python train.py --n_layer=12 --d_model=448 --n_experts=80 --experts_per_token=4 --d_expert=112 --d_shared_expert=256 --activation="reglu" --moe_layers=[0, 1, 2, 3, 4, 5, 6, 7, 8, 9, 10, 11] --router_score="sigmoid" --normalize_top_k=true --routed_scale=2.5 --balance_loss=0.000619 --balance_bias=true --init_std_router=0.00844 --lr_router=0.000973 --vocab_size=17381 --norm="rmsnorm" --norm_eps=1e-06 --tie_embeddings="early" --optimizer="adamw" --lr=0.000741 --beta1=0.95 --beta2=0.99 --batch_tokens=[65536, 131072, 262144] --seq_len=2048 --train_tokens=1075000000 --steps=8391 --dataset="wikipedia_en"
Below are experts of layer 5 (counted from 0) of a mixture-of-experts language model. Rows are named router (the router's row for the expert), gate (a neuron's input weights, with its number), up (a neuron's input weights, with its number), down (a neuron's output weights, with its number) and show model dimensions 160-191. Each number is 128 + 32 x the weight over its row's rms, rounded and kept within 0 to 255. Numbers have three digits each.
Before each expert's rows: a language model's description of what the expert responds to. This comes from a sample of Wikipedia text that the model never trained on.

# expert 10
It responds to: Dates and counting nouns
router:093152064160188088135128135127155124112108072155128169157131118100197052133174118106123118205130
gate0:109127121090143145105174124079135129107147132120145112109099132145100063092079163176116089163190
up0:129118162134142111150141135099102114130119142124074132078169156139154123136183133127121127156111
down0:108124120194162149169140126122176169162117124132093145084176112150128172172148126165078108127130
gate1:178169094095082113129208177096128104040171158122158153095086112150096116112112133138125155124152
up1:114087092166165146120160104137099104150135155174172144103202126105053173185114148149133132181127
down1:137068154157110069090079159126090136147132083150126145118109141130132133091082187113132113166100
gate2:083098121101162134121123198141109129159136148146111158145099131137110169123159147111208065115118
up2:130189108104073183122145090097162114118196160087156083161167077162153125153157137145064120205141
down2:110139112134137139109171177134127142141205136119174120131098135120131146140118117078116088149132
gate3:120169145098132104154120144134153157163146227173111169119178123143095128166202154159171092047168
up3:187183160114129111142132143152131170116142170147127117222117130115168104098177153106164107102138
down3:086133109130100166089097084144102114116121079128092159090153073120099058163124125102095134118172
gate4:128111165152176140182133141195123066091113088137163098101096130091118116097170175138141150121135
up4:119112108158164150163138114170096113146163056160172103162098144109134099163221118114122090128066
down4:115110132102058162045109131143116096178120155117114128152126081084137076127148127123132130094149
gate5:131153136090161100186078098101087152093136123121121111130131083113176079041106128113148096171151
up5:153205157173199136196110133135075124147130158065112094161153135124103129081151175119128154174185
down5:169137187143086183142125133152156127127116144151152095114186096144122079099096117165154159144135
gate6:177170107095151106138128164076125158118073199120068130143144067111098145151129072154132122129103
up6:124100161151073152106066143130073141175113138113133191115124091129061114153107208140088131128175
down6:148112132089109149137106111093210139115103121138156126092091148190144110117096255145173114119104
gate7:129153128093144130115084121169075138112156119146127098113133116149120183136099102123090120147084
up7:107165127157159097156125147174144125176096093134120108109169145126105156100108121098142163097118
down7:138133159148133136169127159159098166147153191190151118092166138133133047127115112111109171093149
gate8:122188121108137041106101093093153096191179132142121080126110193148141145096123075154165003137176
up8:164151127156133124120163185075168110120113082168164170116113133125108133143150114086103103110088
down8:099116165099067122150106118167182146082083101078145132125138174093184083132129099150108166068170
gate9:136133140127159150121098139141122161125121122153075152144111075138142151148124139119139091061131
up9:074143098118086130082121126091120085136128133159148123137150134172112129081119109052127151139085
down9:198109125095141107097142153148141141140118105145167075140109095115110154174155124103140063120159
gate10:172153137115148092191106184126087133110180159111173110140137104118124147125140126123124085165102
up10:155140171123149160129208173118106118120151162082109129147135093100174128152166136093109150191103
down10:117174129159117170156118178117192121160158137103147129146122077128180205098130188073133159121176
gate11:119128093137147097140104138179154095147114146181081100092133096101118104085139119128110140179176
up11:137119116126108131137130119137121099113115117119114114165167082146097112079098116091230173159180
down11:145112090176140096144083155129105105078071168090140064140104127150092094174096140137095113171111
gate12:086163094104101156142139081130106192141105164136047089113111128171176193097165135165146158117112
up12:114110097084169132136158081125124127131103106173079152112148127141167132190146186174078190135109
down12:102107097130109114147166111145125150122124117081089099084131142096154077137129070088152115191169
gate13:120125165094121189164121132139123124080210080133200173146112127133143100108126157132146142119117
up13:123177071142122139179099097187117117118132137097107204149146120085142090136128122099170102149133
down13:112128157119116174209120057097185126179114120135092163127150110101144168116091141111154119106123
gate14:123122105148120112143118108128108130107170097113144114062120125156138111094087161080137081080170
up14:109104147092120186113165073104094125116121127135165162075163123101123090116127161177080121111121
down14:180126125106133169102161147071174113142125101100122106148088114201109139181149153163067169081132
gate15:156115136118115145156067149112143132078084159175197194147092114140135121170140197117160127105077
up15:126142106124084127135145082126058169139123135168132166162133128168127116178137166064157079095075
down15:112115110142093187112132128090146084158114121076125124124171093109121110155138129134170173134171
gate16:157117094147054103087135219120183169117097073115059127119104159123131146143116079115135120176154
up16:146141170117110125134113073116111107159126185187102178095139136167123128137138072145086191098082
down16:165116153103140102136108188138138151126134126121128140071108166182175134158164135136072082134124
gate17:117127160097155115143144142145131112136102111153194121188194123089084150067115163087126142099121
up17:116121168143044182077143130077095124135093082128132137127121094154099140135145202126086088147109
down17:157116104149147110093162130125122101162093167154124091158040087168132138171127137145172104130107
gate18:056096094207108085133127177139141107068122083160099110115066128149127098176107106137167126056118
up18:189114135115151171085148091074135195172127114136151220153162157109133130123180100153064150138105
down18:090116141121181088165182206181122089160149206098134160062145080146172131163137126111138132151121
gate19:102178087165060156101133098133107135155086129136162122119163143103144111161157156089098111212102
up19:106100154100177110135090154078159123089056101124101162100103155129092104104094127154128126103117
down19:126116167158108129093184192129092205092124119134113122134123102209149145090096165107151045139085
gate20:111130158161151096109095120170117167157129209136114093105217129167182129147109105089115110129175
up20:131162108166161118171146172068108164157139160112088124141146064146171127169122146162119173149080
down20:136128072092105127149122100194118141091145141163133104151119099064147161176164143156110124129186
gate21:145118113058100137102173191167117112150163164163102183174144180106148107112133097100139106130101
up21:099188144121135129109145114097107111114071083128134147109081121127095185126140107135124140139150
down21:184127122154096142095129153190155135145141127125155093105112148168115180126173138163128118138103
gate22:148169188188121159161093150186114081105112132133124111134116128110059127144159149079117161090158
up22:121170141145139124162111129179140086132101152085091124095149077101094116133092085097089160123165
down22:088177116092150167139159055147155143209092138129168150180096089206122169136186036130149118126148
gate23:146092122188110128115247136139240187176112107165145162104084116128092096183126085166101085140137
up23:096092121145121131131179145141178157191151093175149074124118129094071083159103102120114128125113
down23:144161153177119137105163111117102133127061083087112114148165094151107074144106148165161161125110
gate24:150174162045089136089125160133155158118169139172133171095143148166079129167094142093153118115089
up24:100142135097153076071167101174125113145138163138160175124110128112080123111107184107180117119125
down24:038075097144104168182112092163122062138071059112084151126136108128155071155159140162180140145138
gate25:139076088128132171145119120127153125115140083127110122082163152188062136168153105116098144107161
up25:138113163147148135159138176094118131101070138053158098088210197163129161101186149114143126137161
down25:114106124084104194172162057113133101101116116137169126114154159134124159096146162131153104110157
gate26:105164137121096133123156143086157172108139140173174119116153195135128179095137135134161129129144
up26:179098151180141138124113100145096080103132137088102148126102104153091099117128145115058093131086
down26:087122125157185120088114148100092132091175117139188138099115156104136117111095135128170099104153
gate27:105220155077160101088172148105114173076158151136099125138103139131152112137120128139176097107143
up27:162069092176103129135109117193098151149109174135147144129185129181119174106128175147134143152098
down27:096121128163146141138147147123149140137140175143131146077099112096087115084129138057091097145134
gate28:189051121160069167114134144084117185174108147098180123154121105117106114114128164160111085134139
up28:135153124103154149125051111206124102119184159180081127145134151088126135152073102115127148127130
down28:173090136123148134128135171171176148102148089129069158104177159121138105116145112126109155083131
gate29:166185198171157143104101174169135138158193172105114143158111145083165125079118098022098153151119
up29:120175137182110094150108089099193157119190137162070137150161091043145132148158109088123111148191
down29:093150176132109124123084093115116097141127088185112132173158084089098137132158134165173100086132
gate30:070151091135143109125155127075132128129140094146126145165133100074121131067142195083129101169137
up30:076126189093113103093129154191142100171138108119109072106096168124139123106137172120123161147131
down30:175088127101111156055129064178094126103146145128126096166041130164147108163134120135156153133167
gate31:104134114130202113182128113101170086123149094100167144151166116166156104092117089129184120171141
up31:186120149161142127145153150152166102089075136153091095106126119091169134114122128174055131117150
down31:138104092159151182139137118142171093059076113121163187075156053104148134119116081094070118099156
gate32:124174118099092168170107079135072160077163118138115108055135152173141176112053153112136141131117
up32:116083118116108171187149185189128140102138211132121202143148167101038140151122113070129176190127
down32:147065125146128119157184162132154139101176158104085130101146154073106121157086125063086144084130
gate33:115119153095132079080166128091171109141148136092148078164125085128131128127156136080192124087164
up33:101163159121131091097078122115142152136081069167108137109041201155115153099129119135129090088200
down33:128120152115156178202120105145156222101128130071147099125112154126145123086082105173103122164094
gate34:071122185139138145146090149136193147144092135122157162106121167109136119110090132122145129156127
up34:109133182128148092157148145140182120136115142113211128132119143121126132110088155090133117155146
down34:073117115169102179161137110087135164134158152151121118167070133093123072169071120155129199127122
gate35:116129032138084142161166094122111075087101146177151146127175167106117096146107097134141062144183
up35:087129083085149125151114148092159108064087096135151174085169146089111113157153107133145061144171
down35:134158081143163170157153043159138119144151095181116167202204118064150093128113130191112127147087
gate36:217088108121120161153113126146124099091105097096080162179117102069104181135107173135106147139132
up36:130086105166106167119151106145130114126180061144123154136129189103138118151087134149058078140127
down36:187151151133141082126138113132100118129138184112164114165124088188176134083144137104142122149105
gate37:076198130078116102177167136128124125137129109098147134137144152159128133083112096131173138143100
up37:109140141102099163111168136101162185149119094130155159147097149105132114141110135160154116153083
down37:090145072131203173113107076144150135133144075141172165153125151030138115114157159125130140100134
gate38:104090113106085169168185167194085103101174111156125141126135152167119156114105152112113104134094
up38:178140103126151157127139172088152141134183184131142125097092122111104195137119164132120128167151
down38:149150157101089154136188088063141147096192160117207065140110124141100206126163139132100178108177
gate39:109212137099136075087128086145056059074151114140121115099068099150043131089111059070161136146151
up39:128029151157118137190129151148181127158078155104138098144159162124190139132110192176114147093135
down39:098103127121165084129100111150157124063136151163162146155126133111150157124087104167062154140137
gate40:104121151153189072159112169148108184090131104119152161136132137130169159152104115080069101127128
up40:072185162141097171104181074124126142189115162152129143119108118146167107154177129137129159119135
down40:118150119082159151144133122151165103109127136081167103133129111111132114149125162164156125159096
gate41:134099158096112120124151118142157182088105155106128084175135092095112075134170143077183096168169
up41:120121152149110145124130071159125140150148150213192127143107152130132118204088119178086106115088
down41:131143137129118129149116093127185132110170141155147148080148133160180163106121143118143094110145
gate42:103171118134118149155120106140127089205114095117115113100120173128097148093136110063099109128106
up42:092136155140086157087079162154160141085146099161108171075130113113139156129087124081055099145109
down42:112111129154084098081116146096142079152091143106085139143196134136149137121112112159144136135107
gate43:152119082094170126112123069105106155147175126117165121132136110112169111102160125157145121129148
up43:175134042169123090132131111096150108142165172066100133104120167133119129121137158111133119108130
down43:133151148123124080123147142130130150162097139133145158099081154194145177102114147101161059119144
gate44:108105154107145149148177179131130160116130074107119085142121118109131140085127169088109117132134
up44:103097122154174142196157126136164087117147090074088141133137140094121085088157112155151162101074
down44:118130098126163207173118111125204140112169139060117144122151177123107127117120133180149167064118
gate45:161137132123124127144098134134115093129148170127146076125111117154161118132194099172124079147159
up45:113076129034161065168144119132188177145170113082110107129132137117135127118135141168135143191115
down45:108126151117119095138163103098144112137118153122137119093151130170153199160125124140153127092156
gate46:121167120179118130146130109138201117071125087146186135118163084141147143173199079121144092136173
up46:133153147058130133095124153089096136172054163122100098158153129073151082116075168180110137108122
down46:112078065141092125063192143122081150128115048097145128137132104134102124123142146132146124120128
gate47:127134127126119148140121153147115117088139142176103173140133182111137119046136142077149155188157
up47:173111094135187115146081115137127102145161127134114195151093180068138107044151155089151088162138
down47:138125151114133142120077146151092126137122130153080075118139119160118130143100148134079159130097
gate48:127169091104112112140109124153095175059138128138180070122137117170123135093132126136087101169154
up48:108160164174155106107091113114135137131078131077189164113159164124100110146163143144164128044124
down48:107060119155169163172078072113160122151150188125102176105109095145153150160100128077120142115095
gate49:111098153116154138103161092135161132146099155087102127115099161146143155176064141134104109168134
up49:127126216154157081165139149132191020192150183129094131111116153125126116123194153134138132204150
down49:159140169116131088167169147169122164157109125123168123126133062114138173072142127131178075076112
gate50:111181117126099094178143155114154166164156139116183173164156166189108099121138122082163082105155
up50:147148191143107136151163096125102194133142060075141142117148149168034082108128150112110118123174
down50:126150104120100163143162125160103130186094120153123163189128135141171092094156116130154109158156
gate51:156196193150099146192144140144138141143124107150182088146164097082150136117154135128074080176106
up51:110158138194173144124127184138101138165134134126133107167111151136077157067151135130165123046134
down51:089176112150156106084119202197126127172083102107071163120116125148061189154162137095144157113122
gate52:114131142150168084171118153142179080161126099132107104079099129143096102082131133117110176148177
up52:156073141109160143174134117157155095128130165140160169180147177141149101136135131178112097162136
down52:190108156094114108157087105136132121169125120105182152118119110118100127109148174064149112123140
gate53:183132137093104147063170194157120186118129084129090096149109099157154102162159102125137071157149
up53:095140152201129119161081111106144130165105109143079144129135179093071129126154093171162136069172
down53:111074174165188104131139125102137118089158167099136159145100157117131123111131143131114120118143
gate54:137159105144157170116092130100156113091180165169123131090107103165083127139118144074132084099114
up54:112078138083107076116152086133126119128053146117114148095176112108138124086144076215132196182116
down54:079105158151144090076146130080111160138133096129127076162103142160132141090097124143127129050096
gate55:159141148237124124173153117119134154127160156112105107101133114163143085114155094144127154197113
up55:109109115060131158130116144133136123133123118156135158096091111136119150132106117094137092102110
down55:183136175145038083117151117125123137128171146183106110130108172124121161140084149118160049149138
gate56:103152157162110076056098118109100159123159093098116093106217163112137223115098120075175076181138
up56:109133082100150124114093090110123163030121118141135133138154187143153141100162123167107113137202
down56:158129143133145105153087177189139177111148143122111104161127135179184138146094135132107076122127
gate57:101134155164182099135147143189119112162146165078143177100116098096152119111125105124104128098130
up57:139088180140170087059114100146133127064101107120101123084094108088154093090140116141112118109083
down57:084115097151115101163121125078082172177131092119055170056140123099132130098067140190156138126145
gate58:102118119157213110130083162143137166152126128170108122138173110068188138161103137056111152135099
up58:133125132066091067150116125073166042087159208119116133180159188162124113117131042125121166119096
down58:129101087111132091148126156140095152134187117115139163120130155163103194103129130159142103131114
gate59:093175110155127121152139147125100157088079143173132136196151138169112099123058103152172157099154
up59:113140150173126113127139130124109131117136077138090141186114125107083117158134124132095181140110
down59:150094128088164091073112100112175086128172158138146094128104079130089073119087125157144142116089
gate60:104146175145166126123105106117116132106112114130104154144081062162125162117064143119166115099090
up60:092144180183132108149154154086133172163126093142133154159076085183058138079147098124194109097104
down60:162152190101159152146125122135168100097140116148060149114088166191140118113189163106147135080122
gate61:112168166108097124108169143092166140152092132119139144162162135102087168098124149113147106134142
up61:135098115113125136148079117164131148128151110171140169099160167158221117136181119187099110123127
down61:121137137117142104142078226104129111123100179156049126085127097161046157137098112162088112119135
gate62:152110099083122112158236119150151140096139116106153083112120126127095157140147170107126144173145
up62:142121109128113148124064197116110109147085078188103133143156166159144130184045089144167129097090
down62:104115132133102094108111097089099096142107089142133112073143158153167114088115136067132092130191
gate63:127116133086172196124071079124175110179109121106108112120158155131157188130125154078165149149111
up63:135164159145085090170088132021069115098171149134084083170090075095141133122105075145050136056143
down63:194169119050105067092150155176181124129174195090140136143138162143135143145168130118074119076136
gate64:090108148124108114144089089172149100168145171097094138160106142190135079143174186126129153123109
up64:066091142135164122150038117095091130144106126191107095125106147120171137139100185146126136183051
down64:156112089108131107158125102127146126185087108159076100175167128096136077120111108116091118104083
gate65:145088116123128152051103157178144150075084082094121125167130079161125135115138118161084141119130
up65:158086138105130138115099162133121089122133129104100115180107101129170162097181158130081146132107
down65:052213082106126142169085110118141105100122088084127072190158109152140152118083145095156091127094
gate66:104133092128086115181124173145095154138164138128115148114117129117148108098089146152114137110165
up66:122120127116102176154097134206159122160139115174081159138144137086151099104106148132095168123126
down66:092129157154100169123181090188167147107069049114118166080120169140064081120113103151129134177116
gate67:149062149156139109145150113130131111074172129120113082139098169139184068167117160123105096103136
up67:123096191157168116097182106108095099095142121071101069093077123100190124121115141110135132171159
down67:145166072159165174079149090145097081125164158134122159165118102058156117124165127094155156125142
gate68:130136107113127101105147113167140094106112162164185166086123145091103118154176137145134091176142
up68:151122075129078102139125133156122092103169096151152150165108130084064128144105163109114102141156
down68:170138177092158113159144111131187115121104179147138089099174153147132168117192146154122105144119
gate69:105150118125129123140164140132194138099120123108150094127149111160142149122145144127145141160104
up69:165109098087143134135117097122102128121120134092134126081123106149110156083140168148096129072090
down69:116139117121198172151139128106119160063193187130127171123138108084125181093145078079116176107093
gate70:161086105069140159120116110087091177128148156204166137129145134117156138112094115108197128107075
up70:183095102151162141128111098120082154135184109152166126152178175121150149121154073149207100118074
down70:098075070143127119103167078076190094102079121097156177161192148128085132111111153128142159083112
gate71:118112110153111228082101140115135148142137124109127129091103147133125146085131155059112113146097
up71:133125079159131195133116112132119166132083127164109116100115091091130136160117161135143060150096
down71:099157091152125182106135106111099078122122170118088162140146098116130093149118096068152111112145
gate72:164120135168099110125133137159151111121092079120118073090115134103146080090169090121158123152150
up72:155065097174127120127158107128144075113084100157121095113087167118177112092147164083131124114169
down72:060124126154116145118092096069199117128124120113128118125138124154097100136116102186142150111125
gate73:104196120144130142159146190105098165094149092079142167119087118112180108094117139101143089074119
up73:139150176089142123158161146161154121194148135189089057163205181134192185138128107119085163176138
down73:146112148182101084123130172127195133115092137158149133079113128114119232153133124095107146155103
gate74:147142099117177139123153092128131136125195094115163122113124130098160099098147179144118089107152
up74:124140121152101140019109067129156177203138171126115146135127123113168170131151132124094118149109
down74:111139117129134057103094203139184116166070160132107134091141183151107139125099132143063090097089
gate75:105144134136117122150169120164148188148131144133183165110125091090104149164111176125153097108160
up75:215116134139126190075067123089097116121174118135099115159118131150119141098073133159114143134089
down75:149121114171156074086112206141073123119158136127122113045169116204149140133090117137103133134131
gate76:114124155119199149140156151125144131127153109176093162098123192117167125118120109134098124091084
up76:130120118160084151116124067122074122151147143160115108147170123151142126189135131114112140099130
down76:112129125085175111158151187121112113116185104146175081162074134094147192130158122049144117130109
gate77:133138115177107184149077124160129095141146171108200149106166089122127156163116183084132114136131
up77:130186132095132190154093134159093129117153159088119135122180100084183126135091211101136134120189
down77:109159109166149111073138107142158124094099146163135136140148115196167108107150062091159142121125
gate78:124179088178145080180116134083081158118088125128142099140158069132132073125176043114166130173163
up78:135081163107082122102142082134126129181134191121101124119154179098129109154132197182092124108185
down78:119079075135186096117138094158178090131169132063146141128130129157134104131143140143204087112112
gate79:145146112088106125126126066136143146171157158149146150150184115110116173021102153119139128160128
up79:141123132146114124105122035111115050185096160107159119190099165125154139058196104117116137151199
down79:146164154126143079073200101174154096167124051180182089198100122192098135097136131115172146121071
gate80:163099173096162115077113118118171112123093155053103144087155119136140140098182113133174107129156
up80:124119135125136087176117184120167142071172155137097125151169105155129138095193170115108176143156
down80:142185145085105124178142132126148091131147122121163100135160123101089129105176098128088064076170
gate81:106136050134122111162091125172122086141143093142151092189111111134139136105134127109130070156177
up81:133146143134149132185100156113173198127132207071165143110100155106153097143128161154087163074133
down81:104172132144160101051138154143091130139058079079150123163094152106127161174086111162159091098106
gate82:115130138140110158121146144176129097167144139123125113102117097106077163178179181093146108145155
up82:133194122155121164184123134192154147142124107147110134109155116130110130175164110078136109129179
down82:063159103155112134109084064137189118098145114149141129115152194134140101154127104114161184127151
gate83:105124144122111115202126186118153181114103127101069132087138101110117103153110124138164115067127
up83:118180178154149057198160133098122148163153163163077177078124130151092103159135129149156087106124
down83:092156127139148141087107185095200104081190107107221172119106159149083134189080111151097102153161
gate84:107114120097143115105193158189142173160101145178154196163096113135188187108147131122156130145177
up84:102148134177144155075092117129129139121160116131095067101057143126108110149123145148134145151058
down84:127128101146131187164147089125136105117099124146143140105214106120132117180139154098098096142134
gate85:159051111158112170110128133158118153123134133090120113093111144075074149097128109109094168141163
up85:130137092172121124135147156083127149092120107066154162103111073183169157140137099119139088118106
down85:140095132128192156192155114078115187091070161165090195082055058145164083181133098165092117121131
gate86:171049136121107135099147077103116122134156104139128116125127144084137148150140162112157113098142
up86:089157171117124126163113105192135163122139154101166107086181134099038133094172145153063172167207
down86:185127162120068115179128183070116146108116101129150103139076072137100149134136161154105230089120
gate87:139151102214115104087092097078124115159205170154166147103131168096105114119118185142132080155193
up87:180138113113124121121159141108174082117115149085136109151144125128161091090084073099168125067155
down87:084142103133182151129080122133098091196096125073141151135140098092194157128107159167107163130114
gate88:153080081162091096134119117108164166079115174090169072100151166151165089193093172094208116200116
up88:111128152117159161119117175103138115136127126121134151094080099138095203108164120152083118057137
down88:140076147141093109106153194115084164138107136111167121140050168102127142162096161171086081114156
gate89:156071098106148207121127131093128069069133088146104141075152146108087095085124169164142129107106
up89:094155125164147150138126128151131142112145157166175112155120159108113142084149081117062091080170
down89:126157143125090112112188164066135175110126076116159082112098136137105171147096177133080134105114
gate90:136120166121209133119141136122142086115167100130148087097142124177082138060121097123124160111100
up90:139124152124118116154135108094087147098176167153098115116115147160132099125139152100112124111194
down90:157125154130116101090152062110098140128163089139164126164138071107152122144185141178107140162095
gate91:120137185095136134092194097126122092113138109120157121062126136088126040136153170103129077140177
up91:150114102140128105168059153137130117120156175071124094124102096122070150194116091150139123149126
down91:101121121112131097112083160152159139111164114121083154087124178127132125154147140099152080138138
gate92:134153117176156122125144091173175112091139165183107146106122110177057133154078134127159127143150
up92:135136056167159110071134083164115138084102103169112100092175110108120109208122126121200088120128
down92:091125145077106150129161125130096148173070148119128136134151089149088066149143155136134152165154
gate93:102142078109106091024127172147134165108112135129163188143118094125066133147108175125073064162086
up93:104144117107094119096143153088082132110147178130117096086148132135169124134178110111133115172148
down93:156153111090123090103130115229102137123116198196126111085135107065115166096097129107130078139118
gate94:103118160132118124122088137139137159135123170144122139114100139172068152164148125110102106167107
up94:137158081145172117128146103116115159143126086138119161161178142129174097142132121145099119149128
down94:152126165118176127131100151151119159124109196179180129184153133097129139147173110105088078108165
gate95:143126140119132134094066186163104138101094157118118179061151152152114093113147106100147158075156
up95:135164085119088133084098119198101089127120102188135094090166157139176094094187083106184104180182
down95:109177105113151080142104098109056083112136107122167120101122108085115108137153170103122132124139
gate96:186090174152190137108117151164107162143143168089106190085078091136147088094070111149156139133155
up96:162156119116122157131089162142151124163048106120184161115091127145141109115127109105134158107065
down96:135110225159155177062088058115152149079170121119180127107152170142121171073159069142131151098129
gate97:165078118081128153092094105142152120148163113142129138171114122079203120111084114154144107104153
up97:110145067175149147105150122136093086154125140112138143197143103133116188084157134141109120146141
down97:132117113129168132124165080136066141111183101114125177108101193119107148103089097125165095122178
gate98:172104167112116078115168096135130180165143172156130088141117171190161143130174102138190100144184
up98:095126112155139213092078157108136074094074078108126146116128124083106113129128126102049148126077
down98:148145133099113082045170159115185117120166163137121135120126132094140144188149097149128089120063
gate99:049171096070185212091152145143074104080147108115157156139164120116135124133115144067165179198140
up99:036195122106126147073167152137048125140132122091162182132140114126136128156123142105117146163180
down99:140151077090137160132065096144121073136124159126169078116191147147140086102134118129174123132117
gate100:152108129110112123141060139090099114142099165107111143200110139169109134189188154165092100136096
up100:111071086094089116122059118092181084133134187174114095184076133160136107171150144118143184117155
down100:127119092077141166175143113124158152191167168089119171116118191089199069145146113137124125106125
gate101:126107092071094125123146107114104171061085124132166142117187095121130146163134141148157143136132
up101:073152164129081096124157187143163153097187174100098100056088072085113116175113115055131144158103
down101:203152112071110148120142149191129146123162159054167098121133103061136152126093133135133106120113
gate102:167187179114073122070104113090149149098110124127163101142164126178126102161178154091184129170111
up102:136183173154122138096097093065114144094125151134170106146177123156107079163191125094148181182136
down102:121077094144145175132115101124118130163159174107104122105099133154135093107109118168127167146146
gate103:160165173114115089142158135155138171141132144141139137118146136122168154124144140093193145169138
up103:102164149113107099099153190141099144092146086130103107127116161120187101123099116107108150181130
down103:193153155120096152104140177137147161128104152113087140142120130095097136151156177114149128063159
gate104:180095153093170086057136149130127139124111147147046139093173098104151115139139082172132091115116
up104:141121137076059145138089114086090138069159164115140136188112153117106162160097138096118156130079
down104:185088164137093144093114121150149141110098175107162095113134160157108136119161134083115087145197
gate105:154110142098094109152137127099139125145117091104115107120223127102137176121122118101113145138106
up105:208158127097097153132104168137154110125082123151112092132083131094116080121135111161102118083107
down105:107167162121144111107137171169087165135129091140137139108132121140105142141162050028190103140209
gate106:108133137191116129101125147188207221145140123166136132037116179155151076134122084133118061151118
up106:098157058082137121152147161096097071099160130128177122126154111112072096125181134110089186187138
down106:192122136082128136125125135156129152157189184117179136115097106097155155125089166114127079080124
gate107:146111142135169141111115118121098112087131095128119137133105160096111127135098098148091091118123
up107:124158103150115153156138156118147127167142134115189106143099128153194149072148091132131147148152
down107:126125140144085068138104184129150139119120116132118063104089135167133128158087163189097173138098
gate108:121075186162111130124165112161110149161114113165061132096069131175143125112122085113122158151114
up108:057156087080122123137113145113170069080125141134124110156142115072191135138063165158122128093128
down108:127097150125089124146061127121057113167132093117176124090150087169137157120090109117140116168142
gate109:093141070050129136140027166153124145177124150146147083135134128145194117143148125083111129142084
up109:154185124097102158123080186115152126151127072127114112145156134192171156081147051090137121139137
down109:159193128087157117199135095160147113079137196166134147136118130097094146129160135171183131110134
gate110:139112139158125118111134141095120153147120096176144135092147130146148157149079123156218150100132
up110:127104114152110097054127150117143128161116106127142149106135143189151130097094139110196149109122
down110:119144149109098167135077142092146187149101093133105101114109067152124162127101127143066139077114
gate111:117185092122123086112119152162088149160118085154170100128124106159126136148106131134136107149106
up111:151165162147156081088123147117104094186162151145126136118153129078168090141154177089175134216081
down111:103138112160109132143132132141114095086139115085121148130171115101136115118105114125129191119162